config.toml
n_experts = 160
d_shared_expert = 192
balance_loss = 0.000228
groups_per_token = 1
norm_eps = 1e-06
dataset = "wikipedia_en"
Below are experts of layer 2 (counted from 0) of a mixture-of-experts language model. Rows are named router (the router's row for the expert), gate (a neuron's input weights, with its number), up (a neuron's input weights, with its number) and show model dimensions 0-191. Each number is 128 + 24 x the weight over its row's rms, rounded and kept within 0 to 255.
After each expert's rows: "mostly gets" lists some tokens that are sent to it at least half of the time. This comes from a sample of Wikipedia text that the model never trained on.

# expert 100
router [157 151 113  94 140 115 127 158  78 157 171 102 130 143 127 125 150 102 111  79 112 188 106 157 135 132 132 120 146 138 112 115 157 150 149 157  87  93 136 106 135 108 135  89  82  98 102 165 152 101  88 117 143 131 160 136 124 128  95 142 123 158 138  98 113 114 158 121 114 110 149 128 144 141 113 109 114 168 134 117 127 140  97 157 124 118 153 121 101 115 147 115 109 142 157 147  95 139 161 120 135 139  64 160 118 118 143  82 130 121 128 106 152 146 116 140 153 161 153 167 127 108  68 155 157 127 138 157 148 119  99 127 184 167 163 158  97 169 140 117 166 149 156 149 155 101 109 172 187 141 107 153 161 110 113 143  84 124 133 130 148 127 120 149 107 133 136 147 134 127 129 101 156 120 105 127 118 106 137 128 149 130 141  94 144 145 151 147 123 150 164 145]
gate0 [110 107 121 112 130  93 159 138 121 128 101 125 126 127 103 169 131 182 127 132 109 157 101 119  92 126 144 176 147 131 132 122 118 103 119  84 127 136 113  87 130 125 222 152 131 148 119 133 146 134 104 150 111 158 138  88 114 123  61  72 119 158 154 103 102 100 138 132 168 135  91 115 108 184  82 150 143 135 141 165 120 107 117 129 143 151 146 112 122 154 144 149 133 120 142 133 132 142 127 107 159 169 116 126 133 104 158 161 148 135 100 109 145 146 150 144 127 116 147 127 146 147 133 141  67 128 125 134 130 148  85 170  98 110 106 146 130 169 136 152 141 145 109  93 128 120 107 124 150  80 110 131 139 120 168 120 151 109 137 192  96 140 138 147 109 144 129 126 157 108 158 128 146 160  99 146 133 127 149 119 101 127 147 140 158  93 106 170  93 118 122 126]
up0 [118 148  91 133 109 128 124 113 124 107 105 146 130 114  98 138 148 110 159 117 134 129 138 129 124 102  94 104  58 119 109 132 140 100 130 183 136 141 130 155 138 109 162 111 134 156 128 111 129  54 129 124 146 102  92  93  95 140 119 169 123 144 166 145 145 159  88 132 157  91 165 155 153 117 116 109 152 113 116 130  99 152 138 105 135 198 123 125 109 174 100 116  93 139 125 151 129 130  73 154  95 136 135 156 119 125 160 172 153 103 142 124 113  97 132 140 160 142 100  86 110 124 160 124 115 176 108  91 109 138 169 155 122 137 104 112 107 112 155  99 114  97 124 135  90 162 138 151 158 151  95 115 145 170 119  91 117 182 103 162 132 121 127 143 114 131 134 151 148 114 125 116 142 120 134 170 143 118  95 157 141 103 113 117 144 149 136 135 130 154 137  98]
mostly gets: "log", " Species", " Succeeded", " threat", " Spouse", " infl"

# expert 145
router [119 137 175 166 113  99 154 102 135 135 124 127 158 170 130 143 156  94 142 116  86 147 131  96  95 122 117 112 109 179 104 119 111 130 128 137 123  94 155 120  93 131 148 111 162 164 160 123 173 101 102 102 151 165 130 117 111 141 134 138 114 128 153 144 143 119 158 137 145 151 159  99 151 118 114 113 136  82 126 109  65 174 115 119 129  96  98 151  63 147  79 125 117 138 133 127 132 126 115 151 157 113  98 144 130 135 129  92  60 129 149 142 146 147 127 154 112 156  89  99 142 152 132 118 110 121 141 119 129 150 129 144 114 128  69 133 114 152 144 160 127 146 108 128 129 176 114 111 114 132 118 104 160 126 138 116 150 115 154 172 114 124 152 132 135 144  95 139 134  93 160 131 144 130 138  90 106 130 109  90 123 103 174 167 120  84 101 122 170 137 138 180]
gate0 [ 76 111 147 122 152 132 108 124 123 127 113 130 166 173 109 139 111 146 111 160 158 133 106 150  94 142 122 150 111 117 114 164 114 122 110 113 178 125 109 130  80 129 192 179 118 177 117 115 125 121 165 139 124 127 109 139  90 127  90 148 125 156 127 130 107 104 145 100 161 116 154 103 129 171  82 124 120  98 153  88 135 120 123 106 151 134 187 131 118 129 114 146 128 110 123 104 114 143 173 154 148 138 114 117  62 120 160 145 131 122 119 111 128 164 108 154 101 128  98 144 132 157 138 159  97 120 131 134 128 148  99 121 131 134 142 132  89 154 131 161 130 164 174 137 115 165 126  86 153 132 110  99 139 126 151  73 143 167 132 103  73 142 177 129 152 101 127 129 137 172 155  98 115 117 116 135 126 118 113 128  85 162 150 133 155 129  95 111 100 106 127 129]
up0 [127 121 138 120  94  95 157 119 120 137 156 133 132  57 116 167 137 106 123 121 186 173 119 103  95 161 120 115 116 130 109 171 165 126 124  91 109 105 121 142 123 153 140 110 120 131 124 111 167 105  87 117 125 189 134 142  94 150 134 139 128 149 153 129 101 130  91 133 109 164 150 148 144 149 157  97 156 109 143 125 155 130 145 140 156 119 123 166 120 123 101 113  96 133 131 125 123 108 110 161 141 120 127 108 107 128 191 126 114  96 167 126 133 125  82 131 185 152 119  94 112 128 140 124 131 122 129 135 137 141 173 109  96 133 121 114 104 130 162 129 122 101 153 120 100 166 163  70  97 134 130 109 117 118 113 137 117 143 115 124 132 112 137  99  95 117 146 113 111 165 220  71 127 119 131 135 138 132 110 150 128 130 179 143 163 117 101 126 104 103 123 152]
mostly gets: "Biography", "Personal", "writer", " 978", " referred", " ago"

# expert 95
router [122 181 153 163  84 103 127 122 119 125 122  99 109 110 149 184 133 117 152 130 137 140 132 102 107 113 123 123 147 115 125 112 131 151 152 135 130  82 178 151 161 152 129 172 160 150 118 109 130 147 140 115 149 119  99 144 152 136 144 106 109  96 123  80 147 174 119 111 199 126 125 109 141  94 120  94 103  85 162 121 127 142 115 101 162  89 132 157 137 139 155 136 132 192 139  81 173 136  83 113 142  99 107 104 121 144 124  99 126 117 118 118 124 144 116 175 156  92 158  84 141 123  89 114 109 120 107 122 125 132 158 139 144 137 125 148 159 130 140 125 131 130 118 127 102 129 123 150 101 120 106 128 186 143 138 161 142 126 186 100 145 142 121  84 108 144 148 143 141 151 155 138 131 142 181 172 133 159 107 126 150 100 109 143 138 129 125  98 154 128 130 149]
gate0 [104 139 111 160 122 144 158 103 137 108 137 109 113 143 132 158  76 130 155 148 171 132 123  88 131 110 133 141 128 106 115 151 112 108 130  80 151 133 119 162 112 167 188 146 109 147 151 106 148 127 144 151 112 139  85 145 126 146 110 154 138 169 112 100 109 153 160  97 133 161 116 102 163 141 114 160 109  93 104  93 131 140 115 123 128 204 152 171 152 153 147 167 101 115 113 119 129 146 142 167 139 101 101 146 139 131 124 116 152 157 127 101 138 133 122 137 117  89 149 143 132 120 198 168 131 139 153 109 160 158  74 141 146 131 127 135 148 147 109 131  94 153 194 113 126 166 122 152 110 116 103 106 113 102 170 139 175 103 145 168  88 129 163 166 111 112 135 137 141 141 154 121 138 120 154 135 104 137 125 123 126 123 106 122 127 149 128 122 133  95  91 119]
up0 [142 172 142 101  92 118 138 115 129 107 132  89 108 123  92 166 137 103 124 171 179 123 132  84 133 127 121 103 114 146 185 111 128  85 113 127 107 117 127 192 143 159 138 155 130 138 125 124 158 131 104 137 159 110 105 140  78 137  96 140 127 129 154 146 108 163 116 109 156 155 118 141 150 146 129 143 113  98 126 112 134 125 118 127 165 155 130 148 123 164 174 149 106 144 103 124 120 154  67 175  98  80 113 145 145 130 133 131 129  74 118 116 111 159 140 121 165  93 178 125 142 151 176 135 128 107  98 131 144 132 140 146 133 138 127 147 115  79 108 100 111 137 125 143 124 140 128 153 103 131  98 155  98 167 135 153 154 115 142 159 133 100 133  89  62 155 145 119 107 134 162 149 140 128 161 166 141 155 120 159 110 142 108 103 144 144 154 136  97 143 122 115]
mostly gets: " MPC", " Despite", "outh", "ness", "abad", "amic"

# expert 112
router [116 182 129 129 124 108 145 140 134 148  78 108 154 164 168 141 171 130 116  98 121 129 102  82 117 135 123 140  98 123 117 137 126 187 101 152 117  84 101 117 132 151 149  75 159 130 110 101 108  97 149 132 167 133 123 112 107 132 119 146 147  96 106 121 142 121 118 170 151 156 125 120 148 141 143 125 112 129 136 131  85 125  95 139 171  88  82 116 128  95 104  95  95 138 143 160 141 103 165 113 127 164  90 130 141 126  69  93 147 148 113 136 128 132  99 126 142 169 134 126 134 122  93 141 131 104 114 106 146 135 104 137 117  96 107  95 176 144 122 118 152 161 105 129 132 107 141 141 136 141 115  99 169  99 117  54 105 148 150 149 138  98  71 131 148 117 150 154 124 124 139 106 161 108 108 141 141 156 127 108 107 109 132 133 159 101 103 141 127 157  98 167]
gate0 [ 53 123 100 137 135 137 125 132 128 152 105 112 167 164 134 145 135 117 142 152 123 118 139 134 129 107 122 142 113 135 141 138 107 114 142  97  87 134  71  96 126 136 190 142 137 125 160 144 104 111 155 128 121 101  89  90 121 111 131 152 166 130  87 119 140 123  92 127 162 102 125  95 133 140 121 146  87 130  84 123 122 130 155 126 141 163 161 108 159 128 134 163 131 131 142 137 110 151 118 141 123 135 110 156 151 113  98 165 135 166 108 116 110 134 129 107 132 145 165 130 160 168 155 118 108 126 136 164 116 146 122 139 154  96 103 104 163 161 150 155 176 142 182 149 112 144 155 114 124 176 108 104 197  96 157 111 117  95 191 115  81 158 122 119 155 116 131 150 121 136 146 138 133  98 119 131 151 131 163  96 117 104 140  87 124 142 114 149 105 168 120 120]
up0 [115 144  75  90 112 139 142 110 112 144 139 105 144 126 132 148 170 111 147 170 170 130 114 134  93 123 108  82 105 126 143 136 124 119  89 145 127 123 105 120 127 163  88 151 114 173 135 116  93 119  61  80 148 119 123  87  76 147 125 155 142 146 132 110 113 122  84 134 191 117 129 100 159 116  97 115 155 167  98  70 122 145  78 134 155 129 109 150 143 103 129 116  67 127 133 130 114 120 111 115 121 158 120 165 127 124 139 132 134  94 154 125 114 163 132 112 193 135 128 132 134 141 122 100 131 156 110 117 128 113 132 129 121 133 122 121 158 131 154 110 146  85 137 117 131 143 127 102 164 138  91 135 127 149 137 118  89 108 147 138 130 112 150 160 113 120 132 132  79  96 155 117  90  99 148  95 131 139 130  96 162 122 163  94 126 161 153  97 141 160 149 140]
mostly gets: "log", " Early", " real", " exam", " died", " Family"

# expert 146
router [132 154 136 159 169  99 102 134  84 148 146 141 170 162 173 156  87 121 138 109 102 122 125  71 103 154 127 115  95 125 162 135 123 150 120 138 117  90  89 140 131 141 129 114 143 131 155 148 111 126  95 101 157 163 161 124 169 120 110 162 110 109 114 104 117  97 145 109 138 147 152 146 182 122 118 155 144 118 133 182  64 116 103 128  91 147 117 116  92 145 118 117 132 119 144 107 137 110  94 138 146  68 123 169  93 167 148 106 137  90 118 148 136 138 127 161  88 180 137 124 135 120 100  95 107  89 132 123 159  89 143 114 162 139 159 103 149 106 130 142 138 118 131 118  91  91 146 156 116 150 135  79 123 122  94 106 154 131 124 134 139 118  87 144 163 145 121 145 121 143 103 101 124 144 115 134 170 146 136  95 134 123 162 141 145 119 105 138 149 123 144 117]
gate0 [113 117 149 148  83 138 105 139  90 153  98 157 119 135  84  96  91 166 112 129 145 127 113 130 118 143 166 147 128  89  95 163 143 124 178 109 117 134 113  96 155 115 175 164 124  91 153 114 136 131 131 127 124 154 105 139 133 115  93  81 119 117 116 126 126 132 124 125 175 132 119 101 115 145  58 109 137 147 173 152  94 111 116 177 136 119 147 118 118 138 116 164 118 121 135 171 124 147 147 133 156 125 107 154 105 114 128 141 167 118 104  91 146 168 128  97 165 128 157 116 102 171 168 115  93 143 158 125 126 189 141 125 123 150 107 121 104  94 144 125 160 127 153 147 110 126  80 137 159  98 124  85 140 117  94  77 119  96 110 133 103 146 132 139 176 120 155 128 108 162 149 144 144 100 104 134 117 108 141 110 102 139 117 121 160 147 111 147 130 130 169 128]
up0 [115 149 152 130  76 135 126 104 102 149 132  81 113 149 140 165 123 121 130 121 178 121 168 111 121 136 105 116  82 147 137 111 152 115 115  83 117 131 138 130 124 115 165 113 112 158 130 125 160 133 106 169 151 124 104 122  83 135  97 124 117 100 126 138 106 119 151 172 111 125 149 145  97 128 140 113 116 106 148  84 120 133 109 127 111 159 177 150 125 111 136 149 111 173 135 132 150 106  61 130 119  95 120 120 160  94 180 147 123 156 109 148 147 129 104 106 161 142 113 119 102 128 167 134 135 158  90 120 167 146 170 137 120 141 141 132 116 130 125  77 130 117 133 147 131 124 131 165 123 173 118 128 110 123 136 123 136 100 142 151 122  87 130 134 120 173 128 144 181 120 147 100 100 132 165 139 118 154 119 130 180 156 152 180 170 192 122 149 119  81 128 155]
mostly gets: " LINEAR", " Website", " continue", " confirmed", " stated", " announced"

# expert 138
router [125 138 108 126 151 106 131 131 130 111 139 128 148  95  99 105 120 105 135 120  99 123 148 128 130 145 145  78 141 138 139 156 141 106 164 136 132 107  85 137 103 132 127  59  98 139  73 146 118 105  85 161 133 116  94 108 116 123 136 154 147 150 120  74 102  90 129 145 126 122 173 116 102 115 110  78 128 139 151 130 109 116 151  96  98 111 118 145 137 131 112 154 158 121 166 107 104 145 142 163 130 121  76 129 121 132 115 152 131 154 111 134 134 125 151 107 156 109 153  99 104 139 145 132 112 143 129  87  94 131 162  87 131 187 132 141 110 111 126 136 116 132 138 108 153 144 122 141 152  81 133 117  95 134 123 117 165 112 160 166 165 143  97 126 174 166  65 172  93  57 104 102 111 150 129 129 150 127 118 185 118 151 121 119 133 126 108 151 127 159 130 132]
gate0 [115 143 155 155 102 149 146 117 124 135 105 111 190 108  92 180 112 142  87 148 175 151 101 168 105 122 126 109 162 155 136 155 148 109 132 118 171 119 100 118 135 159 155 128 108  97 154 105  93 126 142 115 125 112  52 115 119 106  78 100 178 137 145  67 126 154 126 112 140 100 142  96 138 156 102 122 115 120 121 132 140 118  95  97 104 146 140 173 169 113  82 111 110 124 146 137 108 149 165 160 153 136 117 129 116 117 123 171 154 159 159 133 139 144  96 124 139  82 144 147 147 155 142 154 148 147 150 117 144 160 120 146 111 130 112 129 114 118 113 110 108 119 134 110 145 132  84 140 175 109 118  80 140  86 141 107 132 113 174 134 125 129 169 139 112 121 160 141 140 128 150 139 129 123 130 114 170 109 157 120 112 147 144 125 140  82 136 142 117 115  93 114]
up0 [132 115 131 129 127 129 154 132 125 148 141 127 146 128 102 152 159 150 140 109 174  96 120 124  87 108 121 109 130 161 142 133 141 167 123 135 100  94  92 156 111 144 157 104 155 166 133 117 134 143 126 127 161 107 141 106  88 137 111  99 136 100 150 116  90 149 134 142 182 122 129 144 151 133 121 118 181 119  92  77 119 127 122 109 124 103 134 153  97 138 129 128  60 135 105 168 140 124 119 162  76 156 125 166 167 130 148 150 100 113 170 153 118 152 122 117 152 107 172 139 141 156 145 102  91 165  86  78 167 125 153 133 115 133 147  89 130 122 157  91 100 108 113 148  80 139 163  97 118 117  94 103 144 118 128 150 129 144 162 111 141 126 116 141 110 152 152 126 142 139 124 140 151 138 186 176 131 141 173 156 141 181 133 114 138 111 142 124 142 148 137 153]
mostly gets: " towns", " Goals", " hands", " sand", " Website", " Kil"

# expert 90
router [130 154 158 196 118 122 137 121 113 139 140 119 180 132 104 123  78 136 101 133 132 126 134  72 125 137 135 124 100  82 125 122 144 102 163 167 114 115 112 137  91 100 108 164 136 117 150 126 113 121 115 139 124 145 128 123 143 126 103  90 126 147 164 158 124 161 151 136  94 105  94 137 111 112 173 111  85 118 172 147 117 119 125 131  93 143 108 129 102 134 109 135 142 138 118 143 150 126 140 128 139  49  92 145 107 108 155 128 113 135 115 154 121 149 133 162 143 145  92  81 143 144 123 156 136 125 131 144 122 151 140  73 131  83  74 119 133 119 149 150 145 127 128 147 134 112 130 172 112 100 152 107 156 186  89 141 157 155 139 126  85 106 131 143 114 135 126 122  94 130 134 104 101 120  99 147 110 117 172 180  94 110  82 100  86 124 115 153 130 149 148 122]
gate0 [106 101 160 143 131 149 152 157 119 127 122 124 190 160 105 145 134 150 143 116 141 133 129 158 126 124 128 136 161 140 132 139 110 114 135 126 117 139 117  78  95 138 146 172 112 147 130 136  86 126 154 124 109 129 134 150 122 102 112 107 126 175 170 156 122 146 127 113 173 144  64 107 137 193  92  94 127 120 149 170 107 151 115 163 111 124 120 144 135 148 145 182 148 117  92 144 102 173 149 132 182 127 119 136 142 150  99 171 126  95 122 116 134 120 143 124 143 150 117 131 139 183 183 133 137 138 117 146 127 154 102 179 158 117 137 118 140 127 116 162 129 123 144 142 130 136 137 108 124  96 143  98 154 131 140 102 145 116 164 179  89 102 171 135 117 118 141 116  68 156 121 155 111 167 118  97 141 138 141 112 102 108 173 111 133 104 123 122 163 152 107 104]
up0 [116 169 123 109 137 148 148 141 127 163 119 101 141  92 106 133 144  99 119 161 139 128 112 112 160  97 118 129  83 148 166 131 156 101 140 130 144 112 164 123 112 111 153 130 146 202  92 136 149 131 109  99 102 119 179 115 124  87 121 112 100 148 152 170  84 153  83 147 132 136 134 159 165 131  92 109 144 131 120 129 153 155  94 102 125 137 140 139 122 111 126 142 109 112  80 173 139 128 105 149 172 167 116 161  82 132 127 134 121 134 126 121 113 154 111 168 137 119 108 139 147 142 180 106  95 144  95 119 126 154 149  94 148 134 154 134  94  86 163 109 133 100 141 101 110 158 121  61 135 105 150 129 138 140 115 126 153 132 165 191 140 107 143  87  95 103 110 144 130 122 120 127 153 124 146 127 109 138 130 170 100 150 148 134 150 123 113 122 105 150 112  94]
mostly gets: " MPC", " Succeeded", " cru", " Genre", " statement", " constitu"

# expert 97
router [157 133 117 126 144  96 144 104 108 178 100 117 148 125 126 122 130 100 168 111 129 147 106 130 132 134  85 152 135  76 116 156 111 134 135 132 156 117 130 126 120 136 134 139 144 169 216 112 133 110 104 109 146 124 125 133 148  70 114 158 131 149 136 126 141 107 124 109 141 120 118 118 123 127 120 175  96 176 126 129 148 138 147 119 105 129 160 124 172  69 116 143 126 147 142 132 101 197 148 173 130  69  96 110 154 124 104 150 119 149 116 120  98 140 146 151 117 128 131 110 153 120 141 154 131 162 137 116 114 131 117 133 143 144  93 145  98 131 118 125 117 100  98 153 143 149 124 140 113 111 159 103 157 140  90 154 173 144 163 188 122 158 119 125 181 144  85 135 134 148 115 112 100 139 165 158 151 115 160 149 109 116 175 128 100  98 137 107 157  99 102 113]
gate0 [106 100 122 178  93 128 131 144 104 107 140 141 149 132 134 116 114 147 110 107 113 130 163 178 135 134 102 164  91 101 136 132 110  90 144 117 159 130 141 123 120 126 116 167  77 120 143 112  98 114 146 128  98 139  76 113  83 126 120 136 150 155  97 144 126 106 135 134 113 145 136 139 130 159  73 143 159 122 105 110 148 120 141 124 173 102 130 111 142 122 125 131 162 114 107 110 114  89 180 100 123 132  91 127 126 123 113 151 193 138 127 124 109 142 118 109 130  97 122 119 159 147 175 129 132 164  99 115 128 189  85 160 122 142  75 155  99 194 124 144 114 122 154 140 150 147 126 138 130 113 133  77 144 143 139 119 185 140 139 140 110 125 168 157 101 122 143 104 109 128 153 152 134 117 131 108 170 109 178 151 132 115 138 131 142 105 148 112 100  99 155  84]
up0 [136  95 130 118 102 139 128  91 128 150 110  90 117 103 102 129 122  79 148 109 175 122 115 111 170 116 150 108  82 140 120 152 114 101 100 136 134 133 170 119 134 125 112 111 111 152 119 141 156 115 103 149 146 115 101 126  69 141 118 135 169 146 159 151 133 138 144 171 122 125 132 103 151 120 119 143 153 116 133 113 129 139 146 127 174 139 173 133 109 138 177 103 125 114  73 130  92 113 110 124 120 162 112 148 131 166 129 139 148 139 112 186 135 139 129 103 196  76 109 151 136 136 145 150 118 139 102 113 155 100 171 110 183 146 148 115 107 168 161  90 165 106 129 168 141 116 132 152 156 121  86 104 141 108 120  83  96 121 135 130 121 104 108 113  96 116 110 142 142  94 143 161 163 131 150 119 112 158 131 165 111 123 155 154 144 119 132 102 150 169 139 104]
mostly gets: "In", " After", " In", " Among", " According", "After"

# expert 126
router [133 217  97 156 139 116 153 108 133  99  97  69 154  98 157 107 153 117 151 107 123 156 154 121 138 133 107 113  89 107 120 116 134 108 155 132 107 124 105 103 152 113 122 146 171 152 156 158 163 126 129 116 115 159 104 111 120 162  68 149 125 142 126 126 172 116 113 169 155 122  74 134 153 148 109 138  60 128 135 150 115 134 159 134 132 119 108 128 110 118 134 121 125 139 137 147 144 152 139 122 137 118  91 117 131 146 111 148 158 128 128 121 100  96  89 119 115 124 133 103 130 106 161 105 132 107  76 100 125 179 104 163 108 116  97  72  99  97 154 137 165 131 123  98 155 111  82 122 116 120 133 134 115 118 131 108 138 149 165 125 141 105 110 139 174 117 132 102  98 130 131 117 173 121 158 134 159 122 135 149 110 121 103 119 139  64 142 131 115 124 126  96]
gate0 [132 120 111 144 119 118 132 157 126 175 108  91 149 148  98 180 138 169 100 165 155 106 105 136 153  90 151 142 151 139 121 137 108  92 173 127 119 113  81 134 130 131 147 141 134 112 185 120 103 154 114 113 148 138 124  84 137  77 112 123 125 145 156 117 156 115 135 117 207  92 101  82 147 152 100 114 126 161 101 141 101 129 127 146 153 125 159 130 159 151 126 114 110  99 126 144 129 160 133 176 119 154 106 133 152 157  90 176 120 117 118  89 117 168  95 122 154 119 110 138 125 146 141 126  97 142 112 117 115 169 115 181 103 106 136 152 112 133 121 126 175 109 160  94 129 157 136  92 121 138 153 119 128 110 144 157 150 101 154 141  64 143 109 144 154 159 154 128 100 161 115 138 164 125 143 138 131 129 141 108 108 107 140 103 141 105 135 124 111 130  99 116]
up0 [ 95 117 139 118 102 111 171  96 130 118 145 124  92 143 114 147 100  97 146 106 157 122 116 131 115 107 135 117  59 161 119 141 132 102 148 107 136 126 149 107 129 120 107 119 166 165 139  93 139  88 115  99 102 153 127  99 126 126 170 117 106 140 144 151  87 102 118 116 175 170 148 144 156 129 114 138 136 135 117  92 149 117 166 141 154 113 156 163 142 100 112 120  80 146  88 159 133 124 106 159 120 142 126 124 126 163 130 129  99  89 107 148 109 120  97 154 149 138 115  96 112 149 122 109 114 101 106  85 116 137 183 149  86 147 133 128 130 110 125 112 128 107 150 100 140 143 156 145 171 137 111 113 171 128 155 126  98 118 120 134 128 118 136 201  97  68 134 113 127 108 156 155 105 106 126  95 116 156  75 118 116 147 150  91 148  94 106 163 154 142 106 117]
mostly gets: " Stefan", "low", " Mitchell", " Henri", " Frederick"

# expert 98
router [141 107  99 178 122 109 136 121 130 125 130 157 138 100 144 152 143 161 145 133 166 159 144 107  71 116 109  95 140 145 172 148 112 117 172 154 128  82 156 106  80 159 145 118 111 162 101 133 148 123 134 106 126 130  89  99 155 149 121 108  85 159 129 120 162 111 129  96 191 151 123 127 107  85 141 133 124 131 138 115 121 189 115 160 112 115  92 127 109 116  86 136 114 140 158 143 134 145 182 128 131 139 123 130 120 133 133 101  97 124  92 126 155 103 127 125  85 128 100  40 133 136 116 113 134 140 124  74 116 139 130 116 170 129  70 114 137 155 129 139 139 132 101 129 144 173 130 150 109  79 157 122 153 118 130 134 168 103 124 139 110 101 129 144 163 120 117 100 147 117 140  92 159 142 144 128 139 110  98 131 109 120 140 136 139 108  99 118 147 105 108 149]
gate0 [115 109 142 126 191 120 134 148 110 125 151 121 155 131 114 146 116 155 118 182 115 131 107 157 134 144 116 119 135 173 143 148  96 150 134 134 105 142 144 119 113 121 134 148 114  96 147 108 107 123 127 142 110 155  92 129 135 104 107 120 130 181 115 104 138  91 143  90 158 125 150 112 116 186  91 162 106 129 142 160 114 163 123 113 150 162 140 140 134 157 128 176 116 114 136 127 164 131 129 152 121 120 122 122 159  75 127 158 118 150 124 136 113 141 102 144 102 118 180 164 128 170 187 173 126 174 169 117 132 116  86 187 157 110  80 162 147 140  96 132 165  93 146 113 152 131 125  95 141 140  95 140 166 140 183 123 137 127 145 112 111 157 162 135 107 121 104 128  90 146 145 140 134 144 126 132 115 151 129 103 111 132 118  92 159 114 144  89 145  89 106 131]
up0 [105 167 138  88  93 138 141 113 126 198  88  86 125  97  95 117 131 120 162 136 108 127  96 115 131 175 116 143  81 146  78 167 125 119 134 132  79 116 140 114 117 113 138  80 144 157 158 135 138 104  94 139 138 105  95 132  66 145 131  95 152 115 130 141 105 122  97 147 118 124 136 175 132 159 135 127 143 135 193 131 127 134 144 132 127 131 110 159 113 136 141 146  98 118 146 136 135 149 118 161 104  88 132 161 159  81 135 140 125 104 138 161  80 145  94 125 145 162 183 126 123 161 177 109 127 129 135 127 134  66 144 137 123 132 100 133 129 133 166 128 140 115 113 177 141 144 113 130 114 134  99  96 133 126 143 101 118 106 123 141 112 134 131 140 150 133 125 155 122 145 155 108 100 114 128 103 104 176 103 141 117  96 167  99 147 131 105 130 172 108 125 134]
mostly gets: " Prix", " stories", " Pictures"

# expert 122
router [110 139 102 168 116 111 135 169 130 150 126 121 176 100 134 118 160 145  86 125  97 130 135 129 109 140 118 137 122 117 146 135 141 145 132 128  93 112 130  94  92 153 150  81 124 120 110 150 119 136 158 119 162 146 140 132  82 134 103  92  91  79 143 109 131 129 148 111 139 140  82 165 157 100 111 124  87 162  67 136  97 173 134 142 148  89  99 156 113 108 153 133 133 160 148 131 137 153 129 100 146 137 102  79 147 116 135 125  80 177 124 105 157 116 126 119 120 135 126 150 124 103 132 118 122  72 118  92 150 120  67 127 115 137 112 146 128 134 125 113 144 144 125 147 158 159 145 150  81  88 151  81 130 159 128 164 172 140 195 131 117 133 145 108 138 145  93 143  77 130 123 130 142 109 129 147 119 126 105 113 130 139 138 119 163 161 156 136  99 122 129 160]
gate0 [139 120  71 123 104 167 123 139 140 125 104 118 127 137 101 151 149 152 125 156 132 152 124 150  76 123 123 141 120 134 158 111  87 116 116 158 141 126 119 101 122 141 167 135 108  98 103 140 107 133 161 140 100 159  79 100 160 119 146 124 102 142 118  30 100 153 125 124 145 132 100 129 124 106  58 118 116  99 112 111 112 139 139 146 129 136 152 132 141 148 148 160 145 122 130 121  96 157 164 144 149 143 115 143 142 122 134 118 191 115 133  70 128 130 107 112 147 135 116 131 123 139 150 129  83  96 117  83 153 138  88 130 119 134 110 121 120 176 123 122 143 153 143 138 118 110  89 124  96 161 117 109  94 106 134  97 147 116 173 183 127 132 165 180 110 115 135 137 145 133 160 138 151 138  94 109 109  97 172 115 112 156 139 112 127 152 126 129  96  86 154 114]
up0 [105 177 129 110  85 150 152 117 126 114 137 154 152 108 123 132 169  86 164 163 183 151 129 130  95 135 103 131 111 168 104  93 119 113 144 135 112 131 132 121 139 119 152 167 129 144 129 115 166  77 101 123 114 132 116 171 120 149 142 114 113 146 111 149 102 176 100 112 153 101 133 153 130 120  80  99 109  80 124 135 146 118  50 123 141 135 129 150 158 104 100 129 112  89 129  94 146 100  93 163 136 136 124 133 144  98 121 145 114 112 139 160 136 151  88 144 161 161 127  91  99 127 131 139 142 150 133 118 131 105 134 156  67 113 111 136 119  96 135 137 124  98 127 119 107 156 124 129 146 154 127 101  84 147 152 106 136 123 118 136 136 100 132 107 108 125 146 129 108  79 206 113 141 120 164 138 105 106 125 102 109 131 176 169 102 138 108 126 139 149 109 142]
mostly gets: " which", "Biography", "athi", " having", "To", "which"

# expert 76
router [100 144 110 123 110 117  98 141 104  97 171 178 148 136 157 127 139  98  78 128 169 171 143 138 165 118 104 126 118 122 121 118 131 123 103 177 128 102 200 117  82 153 142  95 128 145 133 133 101 124 121  87 166 157 149 116 141 157 126  85 153 132 101  97  89 139 118 138 127 125 138 143 209 112  99 162 126 148 125  95 170 104 151 125 138 171 141  94 130  93 151 128 154 144 146 127 131  86 121 119 138 105  94  97 120 100 118 143 144 165  95 155 135 178 123 140 111  92 135 142 116 147  87 116 154 106 119 137  76 141 127 107 103 155 131 120 133 135 138 128 145 149 110 101 129 143 116 147 123  84  93  99 143 119 122 149 157 141 133 135 117  88  93 157 139 159 149 133 103 116 142 111 154 115 152 117 143 107 146 133 106  93 144 141 110 129  99 114  99 116 137 102]
gate0 [133 104 102 130  89 147 108 133 116 106 129 139 105 115  95 120 133 115 120 138 121 145 166 168 144 114 123 116 132  77 147 140 142 145 122 164 172 141 142 142 164 130 142 159 111 106 155 130  99 135 149 133  89 149 119 125 106  83 114  55 129 148 124  87 118 104 132  87 171 111 135 137 126 156  65 161 152 107 150 135 137 123 133 128  83 161 187  95 131 113 122 154 102 141 137 159 126 121 120 134 120 124 101 127 128 117 165 129 158 136 116  82 133 142 123 102 161 146  89 148 112 127 159 108 110 155 142 130  91 199 100 118 147 136 151 173 126 137  90 112 154 151 157 120 129 168 135 164 164 108 144  90 164 141 156 124 161 134 153 132  84 123 128 144 108 130 132 139 138 123 129  97 156 162 131 143 138  77 154 126  99 111 157 122 148 116 113 144  90 102 117 153]
up0 [135 127 137 108 120 146 128 107 123 112 142  97 109 111  86 128 161  94 123 109 171 112 150 126 142 101 116 135  70 157 170 107 119 106 111 113 147 124 146 120 112 116 106 140  98 168 127 141 130  98 106 129 134 167 134 111 143 171 124 113 151 155 151 147  98 134  90 167 142 156 133 131 101 138 131  96 124 104 141  88 156 123 114 132 144 127 146 131 119 112  75 113 129 138 159 140 140 104 100 116  97 158 127 124 129 127 159 103 168 164  88 146 122 142  81 116 183 142  46 129 134 132 156 144 103 112 129  91 135 135 131 134  93 128 164 129  94 103 113 116 120  83 134 132 117 155 148 141 163 140 115 116 139 145 143 137 110 133 137 104 139 100 124 124 124  96 166 140 135 102 140  90 150 115 140 115 106  58 165 119 156 183 135 177 175 106 102 129 105 147 101 168]
mostly gets: " own", " Maryland", " Hospital", " observ", " Airport", " Vik"